config = dict(
    num_hidden_layers=8,
    n_experts=12,
    experts_per_token=2,
    routed_scale=1.5,
    vocab_size=32000,
    norm_eps=1e-06,
    init_std_o=0.00553,
    beta1=0.95,
    batch_tokens=[65536, 131072, 196608],
    dataset='wikipedia_en',
)
Below are experts of layer 2 (counted from 0) of a mixture-of-experts language model. Rows are named router (the router's row for the expert), gate (a neuron's input weights, with its number), up (a neuron's input weights, with its number), down (a neuron's output weights, with its number) and show model dimensions 80-159. Each number is 500 + 50 x the weight over its row's rms, rounded and kept within 0 to 999. Numbers have three digits each.
After each expert's rows: "mostly gets" lists some tokens that are sent to it at least half of the time. This comes from a sample of Wikipedia text that the model never trained on.

# expert 4
router:512473446512472482463541455597485444420461516456520510565548477478402465489450552459520493495494532454367564415465405480517458505495593448497499455551489529449515461448552565494526502477465523530516521460452445587475572556470507490476488454
gate0:526504486498463430520566509599412510479557422540431383578635507421591536464529469557562534462549498504573479434495458477522563550577571563585501525470474478518583449572503490446506576569508465533586437488507559452495500521548490429465583587
up0:419498476465520463529445505503582430612488510521482528500455430595501458409489524471474443496437559493494521604511525468487497587428494521459477464470603504477409573476519516471472449495388618522391496454491541538549508382421552516542422435
down0:466540523504578661457523437501503563398513543556519414568456462496510547466565485411505554422517481572485546501454563626566513452467572533567425361558491631468543440526597544485499431600479488449541483444468419528444520445514486439492419447
mostly gets: " (", "\"", "es", "t", "y", "m"

# expert 5
router:577497524447476538509530556531519464462487519503548442521585442498475582492567444441480496510508440484422438482539482504455484549492552547514490468540551501532522542482501407491536444483540542497431539514532532528506504492444412499511594533
gate0:540546525500511488471523500467482469580583464451511465496448514508516519487550446483484406494472442493460596539483510479548372510432544554518632432517607447528477460441495465497550479475515531512545511477405509545514556485503480487604489524
up0:563541554482476447432612492482516500428507550378497511486489503509563504479447490535543518522442471477569557597476601467526426514549506644401517502559564440501514399461566560502450518476480523512437564530498495517379615446514514517620532566
down0:505483437542452404420447582435619516516575482454562527526530472448541489544496447572460439409494430529494514512571545503454441417539489512482504503442586545534526433448436421492501414520487480534602462570431517545524570468528485422507490577
mostly gets: " a", " his", " he", " an", " He", " her"

# expert 1
router:426426428539526504477499553551549477519566447441469478552573482539472466518478535540597445474563552498536494433526457513563631594528515431541544507475456509571399385528605441473467489481533500489589457515412491568527523466471518497543563383
gate0:483536427366508536499505525493561474490501474521510438527467474483502451524536603626480523504526456463479518362430540537520435592540469434515449500458491499502440459546445489548612491554500475421584562521409551432476552550533465572429416433
up0:568561497493483558467507560480535530491406529553565502472515521499518508530500529509497472498515516541582555501423553472515494557487536451459485507443553499575511525515519499458437549563499531470588526516535476406505533556476486602511419475
down0:457451537429468546524536542508584574531486540570596479518476598584457390514504502427487490498511522446538533569473504519513558567570574522499560511576583473537484515510478560449483544419413514527490452512487485449496494545493508486609506472
mostly gets: " the", " for", " on", " his", " The", "th"

# expert 11
router:461474554608467543516524567435499464441443520549406499443526506527445523508458580433575526457546523520514552508537481536495387565521556565462628508545493467482522507502517527488477477428415518550480472476610442545452526457603520516528582489
gate0:542458521460492485614551518587519487507510452526414501560539514516444488456486523623483475491530459558521462553408634461466424533419486568553441435533468428454533468495486518523550460480508663399475538465470503475468497471428496505531523478
up0:485629536578507390435476460421510593464511521488555588617442502521538513475483497420561481489493521488534487416552437503491594437513479450432443597542580540538417503577576502374440589489487425525490482558537505525531452573529472548483381435
down0:435499607513559405501531502573427560531544503490551570448518532512487537394452510497520475447461471497534488413489621495553495487475556562516525487480520511476577448495479535473563505447497459550486343460452558554561542459530557598518556525
mostly gets: " ", " 1", " 3", " 0", " 6", " 4"

# expert 0
router:449572477550557493450480575524506502461415526433478508506529472531489469497411432520498555543532529546412579498467476392496419536504480612422599513458456500529410611585483520443509427446490482401540537526435518502455519631568352497518517556
gate0:564449505523477542515532480534565471533513528532470603534512530505460468410581446416473603506570500440582487378479482465461605406529480565426472487485478458616534524514515473491473539470454536557526513466341519499474534565520455408501543556
up0:414489634477533560437492422531444470468473497442491428508438504564607521559503431572509437542546529468440542556535549510555487538474504394513457578451521452425465455431466552567541501539497441534584492510635492519495568448532473599522527421
down0:624568561517459459601473423500480418457438471507508561521481617533568490454537503634465474453473426557450447564517452394436580525481420481453461536464596589494481520582450439584505531528522506565453549507555510540477371528595413523584445395
mostly gets: " and", " that", " S", " or", "S", " It"

# expert 10
router:511386454511453534531535467471562514449539522466455444486436448487501478474560485489547470455535459499472497516471510557517520466705504472428531531488531447458533498539491488508492473479477513492609440529485508506488536535441513526515491579
gate0:514562456463588491488553492465576474590556452482518382460542501557514466461546445442490465495597602532494555480436507463530484500503521502533584412507490516457481505502463459536572509434604499503594494498518437488531511418467501556440521520
up0:538501487472534532565443484494376528474500590536533606479496527438430446477532548519603546488451446510437434520493490558505468499505538474493441565461575475450534523521553497469502439570497538470521495489481538528442464536536442463465555502
down0:521522454452480419566564504443542491472497516483498589530527513430510516435393485502570509444452551480457425449516486547562567505472600523431488471553439552513543520497506503539509386435622549491517519578609445565469492604497455492493578478
mostly gets: " was", " is", " are", " were", " had", "),"

# expert 7
router:525522494527419428441520464461540434475481571425512481492536505582559512394528496580551616454507545436590517392542534518512427500489510481511592349494422411442505538575511443490495440495435569574461442464493490505538575479534570517514497480
gate0:535467493528480508545538474520597440509499526489437513485550514485487426510529463533383451556405376624500527407366481553559533510509553502527574467492509433513495515452521533453632428422482441455464494479434525518516527548469369549515552506
up0:577455463499545569523540488494430436428439495508440514482507521546446495515510453498458525514483461456497519450531465475524535473498523533435502540526411496545541492504530543418594416502503428533544528595517491567481453551581493422491526432
down0:542524437498546513495539500489514546478505508435481514437448445581554513512466548536505529532497441529517429564572462504431509598482480458529599540473475512453530511397535508469481429472486491507422535490453462481536470484526537516591529527
mostly gets: " years", " time", " season", " there", " year", " 2019"

# expert 6
router:547456503507486485515462480451496542543460548483435407478556518503474513535437457444458497467515536615455478493456463410506624395532541497451501542509527502544459522553502470481588449469522553415578445514437481514547519524464481553477504541
gate0:472487530463501507482412538477585562565434577508421554546504486495535535461499551501448516476579612550395518481520536465522524525478557463441477474410549449474490512472542499453535577469492462599470455547565534544533519482610445544524590549
up0:522437536562425553427497566586485485455582579514494455451435426615466638543499460468474486465494451440461536557612353484472499564421553505486428477520498520538484533489529512390453576497464464390493505554477575554485414558499613464542539447
down0:474476520496435608520567453538565559504499529504548398544461515559564428530526566518509361494543450302439521520431549493498520525534514482463513403355593478510506504523459430481471521410554554478431482494605500444419555517527474594502467471
mostly gets: " York", " George", " City", " London", " Canada", " David"

# expert 2
router:534471524456502548595536509480512465491494532456471508601490459528480597498556513454559535526515496545499409480588454516545568465528518458495418407510563456459542449531449455535467530491483485495498580408483402549481472555559461523541503533
gate0:505555469475477546492545536567539547518470540454463513527475507490511506506485489571517660497530438538532534621484557490521529498480516562548531494440583445438507505567548459519470497378516444544545470403518523491502469539431514511514513526
up0:500521411501511583530537495491419516455490462448449465501513500468560520435433507576511576507591454553539494571457531529439462529468461561546568547529469580522438544551524501539465496499484418604516468439470524473540516633511529439481528483
down0:510492490550555363523538486486525454430564462502469487467525433559521466469429443482490500541418564492510449492477462482517406492484458459481545547538431492515490551537571466569426523571489562546440488529504428452482552512484489551543480430
mostly gets: " |", "|", ";", " of", " May", "---|---|---|---|"

# expert 8
router:561476457526496552465505371462549451575574536470468473505481467560537506443538443561521468503490611570541629418398433445572521461470577540465504502455538506462401547529637480466563457449507524503483481464474458551495530531504513525503418544
gate0:537581493444445532514580448464450484536501548446532590588488478417549534390598509581559450535567510483572450456446419481480572494526450527523505521525506512598533522564581475467484506448545521538431459472487541560550523520470436452439511499
up0:455553467467497571578645504545423454498503596471471502561463528504560515506543551523457460534426505500526491517476460458467570549499463502558503585510522474472543547521447490498526482542574480489441552531546437505497526493450461410460560470
down0:539491504556521478490544483487459490522515630445443550578406425440491448471453535531434505526456435564487514499535516502564544501515506447478436542483523501498530495501426492487474472524395432555490522553464563542483470515525458490469427548
mostly gets: " work", " player", " life", " film", " War", " School"

# expert 9
router:420424589527507595608471438441508474479424504523590435445596502472449514490499393360400554494544531498607498415471552463454534534490480360491553522550557513465534445479527467515553449516517554467503441548478507532542534537507561495538467531
gate0:403458484418408496535519470485538507477535492495601527541497554483557571479547522568537458460541552464492527516498509560472520430378453560546609533400417605502452546491570445478515463512472498485490432475538530486418468478562492528492541503
up0:500566589500537456524550564555493569464489461534423527573522493435454519507438436539496510553498563488601532538578527458527559494519520435410523491539606447512450420445445492490463506445508458616573500530469541494573438554487428517563453558
down0:520596467486542480547445539461482542519470451562536413558522488443561553473507526450484515562516442482470407436497463458486527459477509493504540490427484481528567460447498500414537436488457545524511499491490523526548380474412501495518612555
mostly gets: " in", ".", " In", ").", "In", " out"

# expert 3
router:490593455519577512493530428520557483430478573507512545519535465529527500429568497484441481446497607478480458501364459516519597507405432544534512477502421524534430476586518384403555487478425560551483489417504426499588500484569474423503539520
gate0:434547527482631505516579518572471448524456576543502548517540500497527518513467568438513530484511590455555515562498596492537512489483537536431561500491502509503467536515476480486515520469517444554456457446531508560493499587430512445462477559
up0:514474403514519462446461552447533522388551489484537507459497514511505486457506518473511525514458431513427493503529465539464558479435455518481512503474497474488517432401449523551534514550452544438514512433428509476487454427511473542463509436
down0:450548439543521520402460451489524522528517466511502407497576501565408514513585435579555472535509563536530506430554442443447549477380586411517462482514520603450448513498442437470531497498493457522497446493573515593435535484569521556516538583
mostly gets: "\n", " \"", "==", "===", "/", " =="